Experts of a small language model: width 320, 80 Mish neurons an expert.
Below are experts of layer 6 (counted from 0) of a mixture-of-experts language model. Rows are named router (the router's row for the expert), down (a neuron's output weights, with its number) and show model dimensions 40-79. Each number is 128 + 32 x the weight over its row's rms, rounded and kept within 0 to 255.
After each expert's rows: a language model's description of what the expert responds to. This comes from a sample of Wikipedia text that the model never trained on.

# expert 6
router [122 170 160 163 131 127 116 109 134 108 134  90  89  97 107 193 143 111  48 128 144 113 169  91 123 140  70 142 135 131 125 152 118 128 149 160 111 105 124 148]
down0 [155 116 145 140  79 120 113 129 164 142 175 164 135 187  60 144 108 135 135 146 113 114  64 144 176 158  99 102 163 133  84 144 120  71 175 152 121 143 113 141]
down1 [125 151 149 124 102  44 107 105 132  55 145 151 119 184  84 140 113 121 121 145  91 165 156 148 119 118 115 132  76 144 153 107 126 169 132  96 199 115  84  99]
down2 [129 114 113  97  88 147 111 165 188 111 139 150  68 158 135 153 107 143 148 153  98  70 116 142 131 149 155 110 148 127  80 121  84  84 166 157 134 143  84 169]
down3 [174 162 128  99 144 126 117 129 126 154 162 149  87 116 200 132 127 127 139 134 122 135 161 147 111 129 152 124 109  94 149 166 133  91  98 127 120 110 152  93]
Description: Word pieces and short words in species and habitat descriptions of plants and animals, such as wood, sand, tree, mangrove, tadpoles.

# expert 29
router [148 108  67 130 145 135 159 152 107  98 150 107  95 140 106 100 113 134 101 120 144 138  89 158 125 138 107 157 145 148 150 107 113 128 131 117 158 128 109 180]
down0 [141 115 109  91 112 138 155 129  90 119 162 124 166  86 151  72 131 116  85 132 158 126  70  58  97 118  61 156 170 111 161 123 136 124 108 131 151  99 182 137]
down1 [135  75 111  82 132  73  85 118  62 101 133 133  96 188 165  54 119  87 120 161 140 117 125  91  94 136 172  77  88 134 144  92 166 174 159 189 162 147 129 130]
down2 [ 60 100 177 104 179 103 129 195 181 126 126  76 125 177 141 124 110 152 133 131 135  64 124  85 144 109 123  86 134  97 133 177  99  84 162 108 201 161  91  94]
down3 [138 126 110 147 142 121  57 107 146  80 124 131 100 125  89 100 104  61  99 200 133 146 107 114  97 196 149 110 156 128 147 107 115  82 147 149 126 136 141 149]
Description: Ordinal suffixes th/nd/rd after digits, words like second and third, and en dashes in scores and tables, e.g. 4th round, 3–3.

# expert 62
router [155 136 134 139 164 157 191 105 134 148 164 151 105 131 146 198 165 152 159 122  79 131 120 110 140 119 132  97 141 125 211 142 104 157 170 137 161 117 113 133]
down0 [154 100 130 174 134  92 135 175 121 146  70 139 112 120 135 175  89 187 102 166 160 110 101 132 135 105 211 140 134 187 126 156 114 125 125 116 123 161 138 139]
down1 [166 121 148 139 134 199 106 115 140 143 164 218 129 107  95 127 137  71 155 143  98  91 123 103 135 132 100  95 182 181 182 121 132 110 138 108 141  48  92  33]
down2 [112  96 136 152  99 113  73 184 156 190 118 186 119 102 159 173  85 112  73 187 102 149 139 126  99 130 134  61 127  92 140  91 130 116 162  82 163 161 135 122]
down3 [168 136 161 176 177 154 141 149 115  91 167 103 145 145 111 137  79 182 103 111  90 110 123 128 166 180 156 150 158 137 114 156 112 103 113 136 109 120 189 106]
Description: Sentence-final periods before section breaks, decimal points, and inner digits of years and coordinates, such as 18-9-3 or 88.5-5-8868.

# expert 41
router [114 134 149 124  95 139 134  91  87 102 145 178 139 116 117 129  84 143 120 155 170 158 186  66  52 119 138 132 129 130 125 141 178 163 114 100 184 156 185 182]
down0 [153 152 121 113 130  98  85 112 172 175 185 136 110 140 145 171 176 121 155 146  85  74 118 155 135 168  89 110 127 114 146 127 133  92  92 104 130  53  98 123]
down1 [151 126 112 143 129 166  84 149 134 126 160 115 124 123 115 118 134 103 117 168 182 102  89 183 174 151 125 125 155  65 110 159 126 110 163 127 175 104  98 158]
down2 [142  63 189 139  93 103 114 105 187 153 129 163 104 148 128  61 136 151 165  82 174 126  84 176 101  97 164 130 117 142 162  80 110 159 114 156 101 146 113  87]
down3 [162  99 127  92 138 138 137 107  93 175 166 109 168  91 115 158 102 134 115 148 157 236 114 183  85  99 107 110 141 148 123  88 121 145 187 171 121 116 170  64]
Description: Capital letter pairs and digits inside acronyms, model names and codes, often in parentheses, such as VPAF, SIPPI, VF-32, US 17.

# expert 45
router [148 126 142 107 133 119 115 186  65 171  83 122  75 169 104 154 144 140  94 127 113 132  93 122 154 134 111 116  90 207 139 119 163 159  85 102 173 161 161 122]
down0 [ 88  74 105 126 128 132 145  96 128  85 131  86  97 123 166 134 146 151 198  73 128 172 155 157  98 134 119 151 125 126  94 149 122 149 115 187 120 108 119 155]
down1 [148 157 114 120 186 117  83 100 135 126  93 140  92 161 115 151 150 125 165 154 152  78 101 180 142 142 105 144 133 127 126 103 164 137 171 107 105 113  88 183]
down2 [151 163 107 202 101  63  94 137 179 146 129 139  64  73 115 139 140 153 112 185 123 160 107 127 172  89 112 174 138  45  95 124 121 144 128 162 121 145 140 117]
down3 [169 112  62 115 142 115 155 204 153 150 125  62 123 152 111 141 146 170 139 179 129 113 122 106 168 200  96 120 150 138 160 183  98 108 149 110 169  63  91 188]
Description: Mostly 0 and 2 as the second digit of four-digit years after a leading 2 or 1, such as 2|0|18, 2|0|01, 20|1|4.

# expert 28
router [152 122  97 143 135 158  78  89 188 120  93 148 116  81 122 161 165 108 152 146  84 123  96 166 136 173 123 163 180 173 121 163 125 126 175  78 108 168 103 171]
down0 [102  85 134 132  48 104 107 182 147 139 178  90 160 122 120 114 124 152 134 108 140  97  97 124 132 117 159 117 143 158 167 100 100 168 121 133 136 108 119 158]
down1 [135  89 131 119 128 171 141 139 118 111 188 119  80  77 166 106 103  77  78 120 130 117 102 131 102  82 114 157 129 123 130  78  85 199 126 129 158 187 137 120]
down2 [ 92 148 137 122 122 142  96 143 164  93 146 114 102 142 138 176 149 165 119 136  64  95 182 129  97 142 116 109 126  95 125  77 140 136  46  51 145  86  83 104]
down3 [119 110 149 124 111 110 151 111 118 146 168 124 115 122 106  78 181 108 136 135 131 110  88 132  63 162 137  63  66 166 115 180 134 116 111 108 154 134 126   8]
Description: Word pieces right after hyphens or inside words, like l in Midlothian or sixth-largest, and single digits inside years, dates and coordinates.

# expert 43
router [ 95 132  82 123  70 131 151 175 112  84 140  54 118 143 147  91 175 165 138 167 118 164 132 106 166 116 160  61 123 109 133 119 106 112 141 116 119  49  89 200]
down0 [133 137 175 108 109 190  65 127 130 150  68 105  76 150  94 121  99  90  83 125 131  53 102 102 121 166 124 152 122 138 118 130 138 121 112 101 127 165 186 125]
down1 [131 122 108 171 137 101 132 151 236 149  85 106 100  92 148 118 170  72 177 130 135 109 107 143  63 131 133 179 155 191 172 156 149 151 157 161  74 166 169 151]
down2 [142 140 168 171 166 112  98 163 149 156 145  84 141  85 139 127  85  96 179 151 124 144 107 177 121 171 109  82 188  89 126 124 199 123 128 102  71 127  83 136]
down3 [161 147 129 180 125 142 111 156 144 167 134 133 149 111 155 128 182 126  97 121 180  96 139 122  87 120 188 140 143 122 143 113 136 158 158 102 102 103 135  98]
Description: Inner syllables of proper names and places like -in-, -on-, -ian, -son, as in Sardinia, Salinas, Campeonato, Moloney, Georgia.

# expert 9
router [181 146 111  83 166 131 141 176  66 127  85 148 160 154 118 102 168 132 136 128 159 136 115  70 155 160 165  66 104 105 150 162 134 165 118 127 108 106 124 122]
down0 [ 56  69 133 131 146  72  46 128 124  71 116 231 143  80 132 149 152 118 100 116 128 147 189 128 154 141 139 167 171 163  88 112 130  75 138 139 161  90 107 154]
down1 [ 65 120 137 170 102  57 177  90 119 138 132 149 124  64 165 147 112 158 130 137 102 129  70 146 169 120  80 134 132 106 125 103 145 139  99  96 148 170 126 145]
down2 [127 151  81 125 173 153 162 159 178 115  75 126 172 169 120 184 145 147 145  92  98  79 122  88 178  86 116  49 130 104 172 153 139 135 128  42 120 139 110  72]
down3 [108 149 121 135 109  92  50 121 159 106 158 137 149 100 142 126 155 126 101  46 165 115 154 131 153  96 126 136 108 150 152 105 168 114 177 134 151  90 104 114]
Description: Country names and their adjective forms, including word-final pieces, in tables and running text, such as States, India, Gab|on, South African.

# expert 23
router [137 113 112 149 125 158 106  73 144 112 136 131  98  80 136 112 133 138 129 116 132 161  95  93 134 182 147  84 167 118 130 145 131 140 222 185 100 127 149 150]
down0 [124 182 168 183 154 105  66  92 126 162 163 172 180 133 106 178  53 156 110 140 150 112 139  59 125  89 119 163 168 128 123 102 175 152 124 149 123 134 127  98]
down1 [111 123 116 128 139 116 101 164 135  98 183 143 133  83 146 156 112  79 116 116 137 141 100 107  98  90 177 123  89 102 147 133 163 111 136 131  66 166 113 124]
down2 [108 121 132 102 131 111 133  87  87 114 180 167  98 142 102 143 102 100  96 109 140 167 149 204 106  77 150 162 156 150 132 134 105 109 105 153 145 129 211  71]
down3 [142 163 131 146 111  94  57 152  87 152 138 195 144 119 152 160 120 114  88 194 151 162 131 128 201 174 104 160 163 114 173 106 138  80 121 102 119 162 136 192]
Description: Relational adjectives and qualifiers in expository prose, especially such before as, plus known, similar, based, dependent, and suffixes like -able, -ate.

# expert 1
router [101 138 130 106 154 132 145 146 181  83 132  68 118 126 125  96  81 167  79 143 131 145 126 160 123 137 106 172 121 158  98 112 110 145 122 100  91  90 150 135]
down0 [151  82 147 181 165 131 127 134 145 119  53 119 155 114  74 141 110 172  77  91 132  95 141 143 171 107 121 153 118 145 178 106 152 148 104 112  70 100 140 137]
down1 [116 106 111 128  98 159 165 173 146 140 177 130 145 144 171 133 146 128 166  53 145 146 196 151 100  88 108 159 101  57 167 155 122 141 132 141  84 123  98 128]
down2 [123  94 128 141 100 186 123  93  95 149 162 163 114 149 123 149 166  78 115 128  88 135  68  77 131 105 161 105 116 167 167 136 136 126 149 142 116 112 133  92]
down3 [ 85 124 116 137  79 161  70 164 107 171 167 105 175 120  94 126 105 107 145 150 159 149 125 144 134 138 163 128 156 124 110 158 109 107 130  67 173 123 150 133]
Description: Single capital letters starting names in tables and lists, mostly D, also A, R, K, digits and spaces, as in Diana, Djati, DNF.

# expert 0
router [130  73 125 123 140  91 138 116 134 120 140 139 106 135 138 154  91 175  88 164  80 129  94 122  84 187 101 185 187 177 119 177 112  80 115  56 126  77 124 127]
down0 [152 113 162 109 167  75 163  71 132 134  63 154 160 184 134 111  88 131  61 155 154 136 101 132 166 155 174 143 156 103 147 110  77 119  95  71 150 117 150 123]
down1 [131 163 154  75 131 157 109 197 119 125 132 183 109 111 165 162 120 139 114 123  86 124 120 114  70 151 119  77 101  73  98 114 106 126 156  48 106 181 106 133]
down2 [158 158 118 121 122  78 146 141 122 129  94 128 160 149 193 162 124  82 157  91 127 116 138 164 132 150 165  95  62 150 162 120 124 103 140 166 126 127 170 161]
down3 [118 117  89 186 162 171 138  93 125 177  74  64 135  87  88 129 114 197 132 134 107 131 108  69 159 140  77 156 172 111  86 114  73 107 103 138 126 169 161 189]
Description: The space or first token of a new table cell or list value after a pipe, colon or semicolon, usually numbers, dates, scores like 25, 2011.

# expert 54
router [ 91 170 181 114 163 202 155 188 170 114 144  80 168  95 116 152  98 144 137 161 121 154 141 133 163  97 144  64 165 107 146  67 111  83 162 130 191 121 119  75]
down0 [136 188 146 127 125  83 169 117 124 110  80 100 100 145 153 134 110 109 149 156 150 150 105 148 181 130 149 126 157  58 152 110 140 156 162 131 146  95 161 114]
down1 [132 148  75 169 148 148 138 161 136 161  90  68 163 100 152  77 112 137  54  86 106 108 183 170 200 163 138 130 114 128 150  87 107 146  94 140 105 103 104 130]
down2 [170 102 123  60 108 103 184 144  48 152 116 122 102 126 108 165 214 123 107 110 132 127 102 139 147 133 134 164 124 121 124 188  97  89 120  74  82 124 184 167]
down3 [ 83 123  80 138 163 115  57 215 146 115 138 115  86 150 139 139  62 144  79 143 149  68 156 128 150 108 160 164  94 114 150  91 167  91 114 115 162 150 137 149]
Description: Syllables and vowels in romanized Japanese, Korean and Chinese names and titles, such as Yamaki, Katsuhiro, Ryōta, Hui, Lee.

# expert 8
router [181 100 197  96 137 127 153 103 101  45  84 164 142 149 144 135 151 150 108 185 143  95 160 121 169 178 129 127 138 127 114  83 198 127 150 114 101  79 151 127]
down0 [159 115 108 191 138 128 109 107 117 171 118  44  91 122 158 109  89 123 182 156 170 124  87  58 155  84 119  86 115 111 123 143  83 105 121 147  84  80 132 106]
down1 [195 142 169 154 139 159 167 106 108 137 134  94  94  94  62 110 188  99 171 147 104 100 178 118  85 146 121  73 143 139  87 107  98 136 114 111 139 202 107 152]
down2 [118  83 110 152 180 172 109  84 105 213 107 140 146 163 132 162 119 138  95  67 128  54 109  65 125 176 139 172 116  62 159 110 124 132 173 167 179 212 129 140]
down3 [108 154 158 118 143 160 164 254 107 154 145 145 140 120  82 145 102 157 194 160 146 138 173 113 183 122 182  77 124 141 151 102 109 108 139 119 137 132 167 140]
Description: Given names and their word-piece endings in lists and tables of people, such as David, John, Jenn-ifer, Vick-i.

# expert 52
router [118  96  74 127 171  99 203 112 158 119 111 125 124 129 137  91 126  70 152 157  99 179 152 122 151 146 130 134 120 152 165  87 133 143 241 133  88 132 132 159]
down0 [117 149 127 127  77 143 151 102 131 165 164 134 157 110 140  88 131 123  78 125 126 166 157 131  32 140 110  95 116 132 109 117 102 193  80  68 100 213 106  90]
down1 [164 163 143 107 190 148 137 119 120  73 141  96 136  74 115 174 161 152 140 137 127 140 123 138  75 101 112 118 146 140 147 154 100 136 123 155 164 111 123 135]
down2 [178 113 125 139 132 141 133 101  96 168 164  91  76 146 107 130 157 163 120 132 136  84 126 104 109 143 117 155 138 128 106 122 121 125 151 155 130 116 138 110]
down3 [ 71  87 100 132 128 105 152 200 117 162  98 151 142 115 156 130 167 139 141 105 191  70 159 136 144 155 146 108 138 101 128  92 152 104 146 116  45 114 172  91]
Description: Articles and possessives like a, the, his, their, its, any starting noun phrases, often after spent, of, for, with.

# expert 34
router [ 93 130 124 150 140 120 119 173 118 114 149 136 115 129 131 144 213 148 129 148 164  99  97 147 107 109  84 185 157 172 121 150 115 101 116  93 144 166 159 153]
down0 [113 101 157 130 103  70 132 133 116 228 102 126 150 160 135 141 143  99  94 151  96 124 119 134 176 129 143 157 165 175  93 120 121 135 143  93 181 142 150  95]
down1 [190  97 110 100 147  70 122  75 123  98  99  57  64 122  90 126 129 135 161 138 103 130 159 156  93 133 116 115 124 187 131 184 111 168 126 130 156 136 142 169]
down2 [143 128 203 154 169 131  96 105 152  81 101 115 149 153 125 167 112  46 127 141 149 113 151 147 122 134 150 147 138 117 117 136 135 156 102  88 116 167 166 172]
down3 [170  73 138 160 138 131  98  98 150 143 124 126 139 151 127 132 111  88 110 191 195 186 131 119 131  70 136  41 161 111  82  64 139  87 154 167 123 127 142 106]
Description: Pipe characters opening table rows and header separators, plus infobox dashes and statistics words like Density, median, percent signs.

# expert 31
router [114 118  91 115  78 139 101 146 107 103 145 158 129 128  54  86 155 107  95 167 100 142  78  97 133 130 117 122  94 147 111  82 175 133 198 115 136 102 121  69]
down0 [101  72  80  89 178 185 110 132 118 115 117 128 143 128  84 123 151 112 157 142 151 117 107 134 138 114 142 114  90 131 125 130 120 143 149 159 178 113 141 161]
down1 [123 117 139 146 160 137  65 170 138 111 120  98  35 144 195 163 143 152 119 161 114 118 157  87  96 154 124  79 122 156 129 163 127  96 151 144  65 144 124 115]
down2 [123  85  52 160 124 136 112 168 114 133 151 168 125 139 225 122 112 147 193 135 148 157 139  91 173 112 118 113  75 151 143 128 126 156 151  93 133 137 144 130]
down3 [108 119  78 123 114  88 126 144 136 174 119 153 110 126 106 142 128  95 128 127 119  81 157  84 161 131 126 139 208 134  86 131 122 134 150 143 115 128 157  79]
Description: Nouns naming processes or states, often suffixes -ing, -ment, -ation, -ence after the/his, such as development, construction, awarding, abandonment.

# expert 36
router [151 240 107 102 139 106  93 140 154 132 158  72  57 133  88 106 137 116 153 202  86 152 146 110  92 138 117 128  86 108  87 149 199 101 187 153 130  90 137 103]
down0 [120 134 166  77 147 113 111 125 125 126 145 160  73 121 107 142 137 113 116 144 206 139  89 118 123 163 152 129 169  72 125 127 187 140 119  82 108 153 161 163]
down1 [112  48  94 102  96 190 110 143  96 187  90 120 119 116 188 127 162 138 131 120 139  86 127 118 172  83 142 187 144 114  81 108 157 139  76  97  93 198 121  81]
down2 [117 101 162 103 187 152 126  81 133 110 151 191 153 131 114  52 123 152 193 149  84 136  75 169 114 111 154 162 116 142 115 113  78 123 123 130 140  99 119  70]
down3 [ 58 103  96 110 176 105 139 109  85 139 147  85 212  86 135 102 149 100 189 106 117 148 107 160 150 167 120 115 137 148 129  93 150 138 133  99  82  91 122  98]
Description: Everyday English words and word endings in prose and song titles, such as attack, glass, pass, hand, blow, stomp, spearheaded.

# expert 48
router [143 135 112 160 170 134 158  65 137 114 147  81 107 114  97 137 122 148  76 130 143 144 120 194 111 113 148 147  46 144 101 131 127  78 121 128  99  83 161 116]
down0 [130 177 142 129  85 124 134 118  89  60 123 151 193 119 182 157 144 128  60 116 132 157 159 137 126  96 154 153 113 131 194 127 131  74 106 119 168 175 120 103]
down1 [ 99 197 146 148 201 131 116 128 138 116 112 172 126  87 126 151 106 112  92 140 150  83 127  85 121 158 141  92 166 139 124 155 131 124  90  58 146 130 159 156]
down2 [143 149 125 173 121 167  99 131 142  90 129 106 153 106 121 153  92 117 119 140  51  69 125 144 134 111 136 101 108 106 130 131 189 136 161  54  80 165 143 118]
down3 [118 120 104 156 174 130 102 136 148  99 110  97 118 114  93 119  97 161 120 138 129 131 144 122  68  65  86 117 104 141 139 113 182 112 146  62 179  87  98 131]
Description: First capital letter of headings, names and abbreviations, especially P, M, R, as in Pitching leaders, Most wins, Made roster, ROM.

# expert 55
router [201 180 124 184 131 109 127 171 144 140 130  90 117 127 134  70 140 105 129 120 155 119 118  77 138 156 158 154 164 176 105 185 193 121 168 133 155  86 156  88]
down0 [116 105  81 128 124 123 114  95  95 162 120 171  80  94 168 109 128 109  81 113 162 139 107 163 106 127 138 138 129 116 109 128 119  82 109 116 113 156 142 122]
down1 [164 136  73 119 137 139 134  71 129 139  90 102  76  86 137 130 109 125  87 115  90 151  92  88 140 130 124 111 119 128 144 104 151 150 118 124 126 111 112 104]
down2 [130 148 158 129 132 101 128 143 179 173 113  92 176 123 131 101 130  83 145 100 198 118 108 114 142 125 106 134 149 171 119  99 153 123 176 112 109  74 147 106]
down3 [ 97 115  58  91  97 120 109  63  84 152 128 116 169 151  94 132 103 134 168  89 142 117 114 139 138 125 141 158 128 169 111  97 122 127 121  83  95 141 151 137]
Description: Plural suffixes and plural nouns as sentence subjects, like -ers, -s, -its, children, members, people, they, before are or were.

# expert 42
router [102 180 109 202 128 114 136  86 145  98 127 179 192 122  91 180 126 131 166 119 124 108 119 179 155 101 124 173 152 151 150 154 106 109 178 187 105 160 124 133]
down0 [113 161 169 117  90 114 164 125 134  87 118 122 128 114 113 128  96 165 127 115 107 108  91 158 162  56 124 160 123 171 143  45  63 141  87 143 153 141 120 129]
down1 [168 196 140 163  95 151 153 123 103 174 127 122 140 167 116 176 101 111 119 166  75  86 153  95 154 120 156 175 129 197  79 182  92 168 136 153 125 139 154 130]
down2 [120 100 145  94 148 169  86 153  24 135 125 107 153 114 115 108 110 130  57 144  91 160 122 143 150 157 124 137 208 157 184 130  86 132 179 139 154 119 145 118]
down3 [192  99 188 128 109 110 156 135 117 103 132 102  35 137 117 130 154  82  64 112 130  91 133 139 167 111  93 131 108 109  91  32 175 134 179  93  90 134 190 127]
Description: Function words in narrative biography prose, mostly the, his, her, its, by, in, until, whose, often before death, time or year.

# expert 4
router [214 124  67  47 104 144 146 134 117 189  79 107 135 108 108 105 149  97  97  39 156  87 124 102 141 151 165 178 130 110 157 112 153 142 173  96 109 118  96 167]
down0 [132 206  91 148 151  88 102 104 125  97 119 122 129 128 122 104 148  81 136 156 109  82 139 122  74  87 184 100 106 115 173 161 107  92  95 119 153 115 111 122]
down1 [181 155  74  67  99 112 158  70  84 135 128 176 112 134  98 153 103 103 182 116 113 156  94 133  88 150 219 107 116 159 147 137  89 148  95 103 136 109 168 140]
down2 [146  51 106 123 140 121  96 130 145  91 129 162 146 151  89 126 168 170 120 174 168 153 165 137  81 139 158 118  72 176 145  84 123  90 129 123  50 126 102 122]
down3 [ 75  69 177 146 144 116 185 109  96 164 114 109 115 175 134 129 111 127 148 111 139 109  84 146 133 107 151 146 145 168 125  74 152  47 145 137 115  79  76 100]
Description: Prepositions like in, of, to, at, near, from introducing places in biographies, especially after born, died, moved, located.

# expert 51
router [196 111 153 172 144 118 151  81 184 125 136 135  71 130 108 144 149  82 148 121 100 150  88 137 167 113 113 105 118 137 106 103  84 141 107 148 112 120 127  96]
down0 [123 150 116 146 164 107 156 132 220 155 159  82 123 161 139 141 107 134 134 145 150 174 136 102  97 135 139 107 147 126 124 115 125  86  60 154 151  82 161 132]
down1 [108 139 148 138 188 130 150 113  84 180 133 108 130 109 151 153 117 156 116 153 119 159 142 117 133 138 168  99 120 101 105 127 120  77 142 160 153  75 124 118]
down2 [125  82  67 147 137 140 133 119 107 208 162  92 101 168 129 117 206 119 139 100 117 117 165 188 147 132 113 147 101  94 119 156 174 138 144 138 174 168 103 114]
down3 [129 143  71  88 134 106 140 181 133 119 104 116 111 132 120 215 137  95  72  64  86 105 184 166  51 170  89 175 139 152  75  66 103 124 104  96 125 132 156 116]
Description: The piece right after prefixes such as in, out, pro, low-pro, and word starts like fa, dem, insp, as in in|m|ates, out|g|rowth, out|d|ated.

# expert 24
router [119  90 140 143 121 137 175  98 165 118 148 151  97  96 163 171 129 124 153 170 162 115 141 126  98 168  80  91 157 166 170 128 153 207 130  97 177 135 166 127]
down0 [118  97  99 137 105 112 105 135 122  62 146  74 166 101 158 160 105 128  65 158  74 167 120 104 143  97 114 118 149 120 158 111 149 109 120 144 109 151 119 123]
down1 [104 144 103 157 118  58 126 162  89  96 129  38 144 128 118 135 174 138 180 102 157 134 136 118 138 149  61  97 133  50 149 148 128  79 120 153 129 122 133 117]
down2 [ 91 122 119  93  77 128 115  58 106 126 215 138 109  92 149 183 106 148 141 112 101 137 137 127 134  89 131 138 137  90 141 103 143 104 119 135 126 154 174 106]
down3 [104 107 117 159 196  83 116 134 118 113 127 107 112 152 180 210 147 123 151 185  95  70 148 161  79 112 121 130 126  92 192  81 112 120 113 165 183 102 100 145]
Description: Capital letters inside abbreviations and codes, often in parentheses like MBChB, MVO, UBOS, CUB, plus blank line breaks before new paragraphs.

# expert 59
router [136 120 108 120  97 158 151 105  79 167  93  89 107 126 160 139  91 150  71 133 153 129 117 113  82 124 124 134 131 123 108 138 138  87  97 132 133 135 119 154]
down0 [182 142 166 125 212 164 107 115 121  98 110 152 111 152 110 120 108 134 114 191 107 109 105 111  97 123 138 156 152 120 168 167 141 110 126  79 122  78 203  76]
down1 [ 84 150  97 114 238  93 172 121 133 165 109  99 178 184 201 169 125 133 152 126 148 189 110 107 142 121 121 150 137 130 114 182  98 127 155 118 118  74 107 137]
down2 [143 140 191 117  82 123 130 146 156 113  83 115 136  71 136 126 155 104 148 113 150 154 108 156 129 119  80 110 135 137 163  82 131 144  71 162 101 156 145 115]
down3 [109  99 119  72 128 167 148 123 120 124 116 139 176 144 134 102 114 107  96 149 124  87 137 141 127 125 112 175 172 140 166 129  82 152 115 120  90 144  79 140]
Description: Spaces, hyphens and symbols before numbers in infoboxes, tables and coordinates, e.g. the dash before Place of birth, spaces after N.

# expert 47
router [125 158 118 175  96  95  80 152 106 135 114 115 101 161 118 157 174 129 135 129  97  63  83 111 109  73 100 176 111 110 138  88 167 133 128 190 150 103  96 115]
down0 [127 142  76 106 157 149 151 156 117 131 135 119  95  85 134 173 100  84  73 122 152  86 144  92 133 134  85  93 137  59 130 110 157 108 119 100 157 139 173 185]
down1 [157 116  74 122  59 111  96 140  43 139 132 140 116 107 123  89 162  62 141  95 123  87 120 172 110 109 147 126  96  76 183 102 144 177 169 146 106 176 199 148]
down2 [180  91 123 116  82 147 193 147 152 177 167 159 126 124 114 167 161 204 121 163 150 138  88 170 149  93 164 120  87  94 115 102 121  83 110 145 105 169 194 165]
down3 [133 114 118 153 142  99 154 147 122 158 156 146  96 111 102 123 167 119 152 111 144  75 201 124 116 146  86 159 142 165  95 107 113 192 164 154 132 155 159 110]
Description: Nouns and noun-ending pieces after the, his or same, such as role, relationship, framework, slogan, album, often followed by of.

# expert 50
router [126  99 158  96 174 136 128 106 126  92 201 130 100 126 132 193 138  63 123 119 103 142 121  91 134  92 171  80 140 140 123 100 123  81 151 115 157 119 143  52]
down0 [ 63 151 138 111  92  82 113 115 100 116 131  94 131 107 172 160 121 141 147 115 197 138 187 110  65 175  81 142  98  78 104 138 149 153  91  50 177 199  95 166]
down1 [139 106 130 144 160 148 130 155 184 180 126 132 125 150 110 119 166 120 188 116 118  89 104 182  92 143 122  87  89 128 108 101 120 104 158 152 134 130 176 148]
down2 [126  67 163 160 114 169 133 110 121 127 125 120  84 140 167 130 205 121 179 161  66 144 132 143 101 142 137 119 162 152 179 152 141 116 141 126 124 111 114 158]
down3 [142 132 103 172  59 160 119 102  67 178 176  86 118  93 139 170 119 114 149 124 157 128 110 176 132 163  94 168 121 124  81 164 139 105 131 170 123  73 118 102]
Description: Word-initial pieces of technical and scientific words, such as dist-ributed, em-ission, dev-elopment, prov, magn, theor.

# expert 14
router [115 134 130 179 117 147 105 144  88  95 110 131 133 166  70  64 142 166 129  90 122 124 131 147 136 113 107 123  93  82 135 121 137 105 177  98 163 115  78 141]
down0 [148 141 120  92  98 132  97 135 126 121 148 137 138 122 111 135 129 172 111 119 117 118 105  83  94 131 169 130 187  84  77 202 126  68 116 121 128 117 201 145]
down1 [171 184 143 124 143  93  99  92 108 127 124 152 147 139 113 126 107 126 182 178 128  77 161  89 125  84 122 175 154 145  92 144 173 124 146 194 127 122 187 104]
down2 [124 107 137 194  70 146  72 177  94 116 122  73  95 105 157 161 153 144  98  79 123 109 147  68 140  80  90 195 118 120 189 128  99 113  76 170 162 189 112 166]
down3 [124 159 131  52 110  97 119 163 158 126 100 102  92  82  92 123  79 187 109 119 139  79 126 115 163  68 120 130 111 154 130 112 154 109 179  79 176 149 138 113]
Description: Short word-internal pieces starting with b, m or p in rare names, chemicals and species, such as Nio-b-ium, Iso-b-el, Oct-op-etala.

# expert 56
router [117  90 147 132 109 138  89 112 175 153 102 134 155 126 158 140 152 186 162 115 168  85 116 124 151 116 133 170 103 146 142  78  91 112  69 143 153 112  88 182]
down0 [119  99 155 123 108 111 107 159 123  93 126  90  93 159  91 128 105  95 103 127 103 151 117 133 153  86 167 174 168 104  66 182 186 139 122  86 184 164 145  97]
down1 [ 99 158 140 209  52 169 103 137 173 185 171 132 157 178 130 120 184 132 180  59 147 124 121 126 130 150  51 128 123 138 105 184 143 122  93 163 137 110 144 128]
down2 [139 150 105 121 133 148 164 121 165 130 107 170 147 138 131  96 168  96 155 141 113 160 151  69 164  70 140 110 130 156 148 101 107 145 111  43 149 118 131 152]
down3 [136 117 161 122  87 113 125 145 106 138 150 157 148  57 154 168 109 129 164  21 119  93 143 101 141 151  94  76 101 148 149 117 196 188 173  55  89 155 111  99]
Description: Markup at line starts, such as == heading markers before Personal life or Plot, table pipes, and list dashes.

# expert 22
router [ 98 109 142 144 122 143 111 151 110 141 153  82  87 107 135  97 147 124 144 143  99  84 100  88  95 173 132  54 141 102 163 127 137  50 138  96 164 172 108 130]
down0 [133 162 130 102 106 155 125 142 161 119  83 140 191 109  89 139 121 120 140 168 188 144 100 121 186 163 119  82 113 170 135 126 101  97 123  55 133 121  65  67]
down1 [211 111 112 170 149 130 110 134 117 101 137 130 136 100 158 113 128 152 149 116 134 101  44 150 153 119 115 192 121 136 132 141 115 104 167 147 109  99 102 120]
down2 [134 122 123 143 128 163 139  90  65 138  88 173 141  99  83 119 157 151 130 161 156 124 106 137  95 159 120 183 160  79  89 105 122  96 157  80 114 124 155 132]
down3 [ 51 157 132 128  80 104  69 114 104 136 119 146 189 131 143 110 168 139 105  92 119 112 204 156 163  93 153 190 130 105 125 130 130  94 157  69 161 136 179 120]
Description: Occupation and office words and their word pieces, such as director, Minister, president, coach, screenwriter, coordinator, often after "as".

# expert 20
router [110 177 151 106 151 135  62  50  85 113 112 134  69 134 113 120 149 134  85 159 133 191 138  90 141 174 138 117 109 119  87  93  99 154 212 150 125 148 118 139]
down0 [120 153 119  95 123 134 123 121 119 176 148 183 201 131 136 140 126 114 172 131 155 137 180  75 141 102 165 112  44 181 120 163 142 111 140 126  79  98 170 109]
down1 [102 131 113 132 101 108 123 132 142  68 164 189  78 140 123 132  86 134  72 152  69  78 141 123 132 157 122 156 152 105 140 115  92  92 103 118 137 116 120 151]
down2 [127 157 144 153  98  70 149 161  63 132 182 170 124 126 161 151  96  93 135 108 118  90 104 137 130 121 168  69 145 152 139 132 178 178  93 111 138 128 175 118]
down3 [163 134 111 158 156 170 112 162 145 115 137 136 172 192 104  73 132  96 121 121  98  83 103 152 135 114 111 130 114 189 101 138 126  61 155 136 131 124 136 158]
Description: Intensifiers, comparatives and adjective or adverb endings, such as well, very, much, more, strong, and -ically, -able.